python train.py --n_layer=9 --experts_per_token=6 --d_shared_expert=192 --moe_layers=[0, 1, 2, 3, 4, 5, 6, 7, 8] --routed_scale=1.0 --init_std_router=0.0126 --steps=4161
Below are experts of layer 3 (counted from 0) of a mixture-of-experts language model. Rows are named router (the router's row for the expert), gate (a neuron's input weights, with its number), up (a neuron's input weights, with its number), down (a neuron's output weights, with its number) and show model dimensions 128-191. Each number is 500 + 25 x the weight over its row's rms, rounded and kept within 0 to 999. Numbers have three digits each.
After each expert's rows: "comes before" lists some tokens at least twice as common just after its tokens as in all text. This comes from a sample of Wikipedia text that the model never trained on. Tokens count by the router's weight.

# expert 69
router:499513501484501493483497515483516463496562463504514538529459526523474477515507491529500460446509451506503518468495464485489541535482454489478529532459508491532523461517448509514494498486490523
gate0:508517491479483494496511537448459488462521492508475475490489546507503501560489511503508499470470523480523529469483514497487455455482512457464479472500565481519494535500443483532495502517540507
up0:476534510501546491522532470499524529469525481513536476498494501477542474507497461477513482435497481499484497497541479524486486457508490529479489478478526500546519507510491468529488521490536505
down0:530502452482539536532538539485488499508511519491486516515498504504516475530507497532521484506475501492523493465509441485457528510495480490493500518568500445491511547487502507506501474522483533
comes before: "1", "0", "201", "2", "200", "3"

# expert 6
router:527469530505485489501479469491505494488508498469481521513527520448490500479491463496468476493518509496469493489465510515492490541470493533517498500489483523496488489525518487492506472536482520
gate0:517480462492533490516461503493499501471508497507504480509500510452501456519483516483485509535502482481491538511515494515542540540456488497554520486524487489455559438517546473474464507510489543
up0:515477491492482488456529499492490508517515484498503470500485534519496482455488494506534477481487499444539519486490504435462506502484525522428516511495519513481446509458444523516530494494531509
down0:485544516525497523495523519497563463498487533425507462495479477516538507531506498495499508487491467514523527465513542494523469561501473488510495487494522570493508491488539554471522539499507489
comes before: " ", ",", ".", "–", " to", " October"

# expert 2
router:493465526488502517512481487518516505496470530538526475481530504442474527515501496481453465467549504519484507528508503484503491449524511469524487443515473550480519543484492492512505517480482505
gate0:524482542453499503498533506507504533485508515493492510476485498498488474527496502483486529457508499478472462475456490507514540498482476473507493475480516502508552495442512489491509463492465479
up0:528474494446501520489486480471496481508568474505464515500510507488483448496481494551503539522447533464469485492458490493479490462499483528480493463535520479493507482468521548480508466507511506
down0:463487498524513526526497440493492474544488462516544516474495521495517529476523499468473521478473507488491490514538527562502484496491517483523482484525533524530481496500495507509509480519513485
comes before: " |", "–", ",", ".", ")", ";"

# expert 94
router:513498535519539497535513467512498508496497498493506507431509517472474508489449498490524495544524527514518528519497506474519461504536511505481479524492491499467484496507492476520470501512462505
gate0:489458476490520494485482502495465479526495487461531476487496476506543495509496498490498493501497471496513476528479472494512490502509522461502500506509497501538493508506505495533461517483490496
up0:476494498461491500487517478483519439492488498534511461467482503509461522524501486478467507500499537555497491482551505514457514471530446465494516551529494521519509517464482560458437498485501489
down0:497500517454497524514515493520495481498520512531521485463540490484441467507501531509480511471487508553506522488503569498455518487502547435449489509495466494486530530460512497530507480490547512
comes before: " |", ".", "0", "9", "–", "7"

# expert 42
router:448498494481482490506477514511515476543509462473514512489452549530483511508456483514485465439528467532508511459533470497526538528487425520465503513475470481493502445514510491496534494503482551
gate0:461506495526490508494497463529500483535535449549490523512526491481469459505524533488512525489485498518551494475486462473477551508488487517478464528490493495456510472470427531480454469464535498
up0:509469475478536472480474508502521495492544523517507531492470498484500485516507509486500506497507460495539474490496507504545525485517501537516511501490563491459513498509536581469538450483463496
down0:525528492516508496477486532482496510510523440506505496511448544472500536499484533498505495532508514497546540499546497522527506542492467488548504481517506470488499469509497511516519506544515517
comes before: "201", "200", "5", "2", "4", "1"

# expert 3
router:514461514505507506504467505502481503483501504467514460448518477535559500476463508515490534534512527529453526488504514472514471491518492485418522482551475490499554485522486475484480500475490522
gate0:508507522492539487522506498449503512506511508457505533450470491529503505482489551532527494485512480486474511523467491545526532557494520490493507456550519522552548488471476529502463506478512493
up0:507529508470472498496523545536536498508510488531441551518506546479480449488493458477481473467529496511520530476541483492494491513523513522509525546470446477494487549476515527560497482480474500
down0:470526468488511508537545481503488527509515491506492493490515524505472519441495520483539508495489488512467458456506479447452463509465501506505481479513522508500533514510537529530507479526517454
comes before: " |", ".", "–", ",", "%", " |\n"

# expert 85
router:497510525505488495463488499531484548523457532490481478531520502536499504493467503497528494562489480490469525567497518523488474498485485492500530479476538471521532494514474455553439494505486493
gate0:474495494498480493500518471484506488501531529469492488503464524524495509479536498464465495486476502519538486528494512505464526503475501473496538478490495493547494498508506490511516508577500511
up0:488497500521496533473477528467498471512480487474461502487457509471465569501474504490483504496469518558504510475524451530531490508537495531480498510486483486499495494473510476517472489512493489
down0:463530498481516493505505519497489473479526490470519526501507470478482529485506532484467523527487524479494501487507496498521561497497550480507512520458518484458483484552563497513531494538504519
comes before: ",", " (", "\n", "'s", " was", " =\n\n"

# expert 81
router:531544491513534514496501465509482515484424520498482491460530489507531480503489497531545505488540513518502503526504493499496533506496482530507488495493452459496468547517509460512480491491469511
gate0:487514532489512488486510500490520508494485550510488522505467463532536504501552483540488463510501475465546512503480487519535501532496520511507474480453492490471494508548481514516477542514494488
up0:510484508547492509484497486477511523490506484472490483486485520498506474527491491499513505506518553551464500483476441485519491518511481549546518546507443487528474469512521497523532489470488483
down0:493535477521469500522508479466523479537527506536530515465522515533535520497495537506493507505547483488481481487494499564492522498516423459509530514508463462536493517499512496461498500487509553
comes before: " ", " —", " \"", " L", " A", " R"

# expert 70
router:513473510533501530525506469484469526541464518511495545471481497509499513455511522511473534491489530461488474498491465502481481503518498529497530481490502505512482539484497501493496490535526507
gate0:482487516481521538472501491484494539488465489429512538472468540485515453484474551478472471456524505457544527514458474482512496480469522454501511522478456502486496479484477493491504519470537519
up0:512504492490486490521477500497474485513512519486467462500504503481472541510497521478497456498464482516485493484496516535458490500510494500488473467475478500532478469451510501442460476492490493
down0:530503485519517476511484490520527496501544527472484527503528505534523471512503528487457509488571470498538491490490470511497526464482516490558504472484530519486496471445481530468471493504528498
comes before: " the", " ", " a", " and", " which", " but"

# expert 27
router:479502470447509482452514531452506482506558456509499511519446493534499464518510527501494464455487462506524549459469485534486536539456544496497515519491522517518491500482489526514491536502536528
gate0:493544467489550500463503477496533492514478540509477540514507525512484516501510493522492499527502455519514533459514508481518449515486516479491493513506477490496515514496572503541497502525465528
up0:506537496491499549490505511471520505549540463491498473450496512466525492525464515518450480520471468487454479488478506491519482520498456528456511519520491490502499477463512481475519521528494491
down0:514495492521499506482485507504499531504524473485486461554539529491480513526489505529486512523476537495488489502513488533532487504527539478505508492521474457522442501486468475518489485476510514
comes before: "201", "1", "200", "2", "3", "202"

# expert 0
router:500510513502435461479521510493495519476529512486453463517512506513518532474499525457493504546493474500516514503509511496560469471509491509518517494518554476523486491481517504470511503500518418
gate0:480486535501490526505510505465487456524496483486533484493491498485485489533480516530503461501529438502478545490471524509460514535450500493506464517517494524537506493497505511536506513437504502
up0:491470518484472514491501482480537492539542474497470480506499466499508485441505452520507471514518530502537493568456453487515507471495492464534470508481470515506525494480458489518497432471520449
down0:510454501505527520460491502455531502516509492480496493464499461507495470527507507482495475478545486477510520459485488505539490529516506492551496483502485480503522499492513489506455493445475457
comes before: " of", ",", " in", " and", ".", ".\n\n"

# expert 95
router:531504509516508492515460483491493515504513486492523512466488517487484495498465491501518503494557536509492547484495459482518518535511505475438491518502492479453516495533494488480489538511477542
gate0:482541471464571518519507522529510518502519553498558509451475495516502462506489538476508515497515503504508482501456506544504524535474503486510441534505488500481502495472496489515523464514472528
up0:512560474492589502513497525505507526496501488473528511424483467521507497502524480494532531475498503490559504522503488498486511489513518508509451529567465478488505502468533485520484477485496492
down0:478526497488477474474504477492483515500504459510509560534496544494540506486505492530493442523516518519535509525530497514490476509505534530486492515472493520477525463501571470491480530535498487
comes before: " |", ".", "5", "4", "0", "–"

# expert 22
router:501472541489494538502511516474534480528502531528541524489504502498512547498547503477501534486536480461454517510504479513508487506524476497503519472522475515500499489527519495511545508466503483
gate0:461494505459499489504463483427518492514473501536541514439507540552511491440551511505531494538523511513452479462529458499473453521517532461515519545525505485503527509496491486493513489488483531
up0:516499508522479505460494506502506462525471515491508497499516476480483482520492430495466522493494489512466497512441529467483521489547520481490524472504477508484496509509536492535459475478544539
down0:517536485498512510459516529531500561513478492552507525534464517516525516515516500496489542495469514469523480484477522475496453521502515521489475497494502486483518522476481512483490524506507474
comes before: ",", " of", "–", ":", "==\n", "\n"

# expert 77
router:495516527526476526513478507510491521489490535522498516517489491496502536490497511468491532515455477543476529555464497501486475482513482483577517466512491473519489514500519509491471509535520460
gate0:499511468479464516490481531503511550478558516494452506495527512521494462508482525497534537487433516548467534517517512471458498481489488485508495488495490529533506548473513495494445493527461517
up0:510498517489523507469549491456494529490467494467508528465523483523504484516541507509517468500493505513510443491505517509527490484537453508470513487506545483501462497501513495526504543519526513
down0:555510514519516506509531520523509505530547504522514513510510520463496515499494497493524510539509500509530479499469514524473522459548527527519529482415504462484491447521503480515538490489501482
comes before: ",", " of", " (", " and", "\n", " in"

# expert 49
router:511476491539516532530490504498524468532534496485511536491513531505453471467474477492475494486508514489479490499520488478502484558513489507460470506464534458505493457541492448481468489429452477
gate0:496506490464475447474456500497513503523498489486424523536498524486468480529513519516541536494488490508489500500484503500504506458464516476480462503527493482531519510527495502458524494497500498
up0:485477501499518535527512492504520522535535543523484475531534497512489508507526524507480472496513479511518465478488511526536473492492461518495518510550489464534539466496516543519469502461531516
down0:473485525549503520488520484526492533526502565519476494510510514496554530491517510545476459497500471485549469547470490543499476485536471497497496506475487497511507512479464506520520474484476491
comes before: " |", "0", " |\n", "1", "2", "3"

# expert 61
router:502483502505543518503524493497540480500497488509501514534519540483446505490498491531483514451498509532457460510521497452491538488493472500537516543474487515484474514530468475470514485498474455
gate0:495501499494485515545484504508525542506481507524479531496507478500465507502527522475499501450471474509520545496468501540535514515501510553511547527491512541515487532499470520471508488508492485
up0:494483508544474498498508481457479448506523549512484500500530525470517499481526520502503477584524504467517444488521520487518476512540453458468494477477495547520469487505497488521489480501497493
down0:494482477512544480484517527506521506482467507511516511496500512462515516505521505462512510533528493455476491500524472473503505492497503497496524514595493467485462534489485485497481490427504440
comes before: " ", "-", "|", "200", "201", " -"

# expert 71
router:536471509489542547532532485512481548518523536521500496463526511461468532444483502511513521515471501470514472509531535474494498513450498470495548488472508464486490491498491527486482511517543471
gate0:499513479506526529535499536432519499476540460477483534490509465494482494509501523548477487500469495496492502505450489489491511521485517472513478487490512479526521483469428521536484466488523527
up0:469498526496516507524527505473472497484521435466451488477520508471481501501524552524525493474493495502467480496473461489517486477473492471499498493456469494523470503518497454483501472472488504
down0:532539507487452545493518487525505564471530509526509524480503516505501470538486510496517500515479519468494501515530512528523500507486538486462455439486485473510472508522484485511463524485508551
comes before: " and", " the", " a", " which", " but", " he"

# expert 41
router:530504512526517447494481488493526539509488520472517491480528509466511483445482498482517470550499522454500516550470494503491516430514476515505506463467548509548451473473547492517509468452521488
gate0:519483525495511466461489473533550516517510496535506536464449508505476525470476521503480479522531517514484516464505524484487460488512551526549528530498459532485545530464491521465489467481503500
up0:483489526513503540479543493493494458529473522506505479500534501534475476514503472478483498530513513522532493516523486501482502514521558501511496455493511487504513497535468578507481491570490503
down0:465463516485519517474515486493531485529512484484477481484521471531458473474495496460501525509515503517538510485532519484487489505514532467487447509544486502501532514499470531473455506531471543
comes before: ",", "\n", ".", ".\n\n", " and", " ("

# expert 64
router:544481507547510491525487469514479499536462467512501536514513523570515501476483477500477529526511519500477455523491492498482490502557527513526503474439494498513485560484527504472506494538503507
gate0:553484522509525497521460515502501515464490501499476498562499529547509469534470497454507538556486531468503498476477535534484500487522536498493526490489470549520464500484496504504518458534545471
up0:455526534523467514490530495507522456548464463480569479482501454512504499500530502506560532494511521505441506497480520519488520536468467521525510521468477528458489557528527527506474488502493476
down0:512505454543485512502501503502515522565472480452489507537504521485514509486502484527523490560516531475506489504504499517511460483471463486538484464509496531477490530503505505505529532484515423
comes before: " the", " ", " a", " his", " their", " an"

# expert 59
router:544478527492504538498473482508503564513553487528495452477507566469448534483516484527489495521469479494473500472523537480503508515470481457517514478506495510488531456481476478525511504509557460
gate0:527462495506493505513474528496441501469539469496481495531499495509517507540463458493489526484463466517491514509492523539521482544460511469458514500532512553505486514501525517511477502504531494
up0:475537518491473506501482523523562501541490508510467498499515522491533478506547511538489471487510544473469490549490457467507516468533494526494459525496523487513511509493497471489500516478462540
down0:531524536469465538488499473507504504477464459513519435516524482508523515502499487490517502509494509512512501526475487517500466501458478503477435473494551547535518495488517506497512492490523533
comes before: " the", " and", " he", " a", " but", " which"

# expert 82
router:483478481489478461496489467469464553490558479494507479502504517505525514488490520516517505520504471519519506518479542537543505479471493494519472446539547482509477462507551514481523474506506486
gate0:512490455460517513535474536552500481533551458501486513490518437500532552561477500494490552511502474495517511502432457506467487459486473515517448528518481492483489493501506476496512506492545474
up0:489549510500559485479527529533526509484478519486483507466481521512487515474525495495503486522464535503491516497525528538494531476480478535514492493492505466505486479539445490506463475529483508
down0:553474454520510480486492542542478459507497475505499498454457496513535512520505528462476513521492504480508464494522473522508478531512461523494490522506496492539516504474491476471469534572506523
comes before: " of", ",", ".", " in", " and", ".\n\n"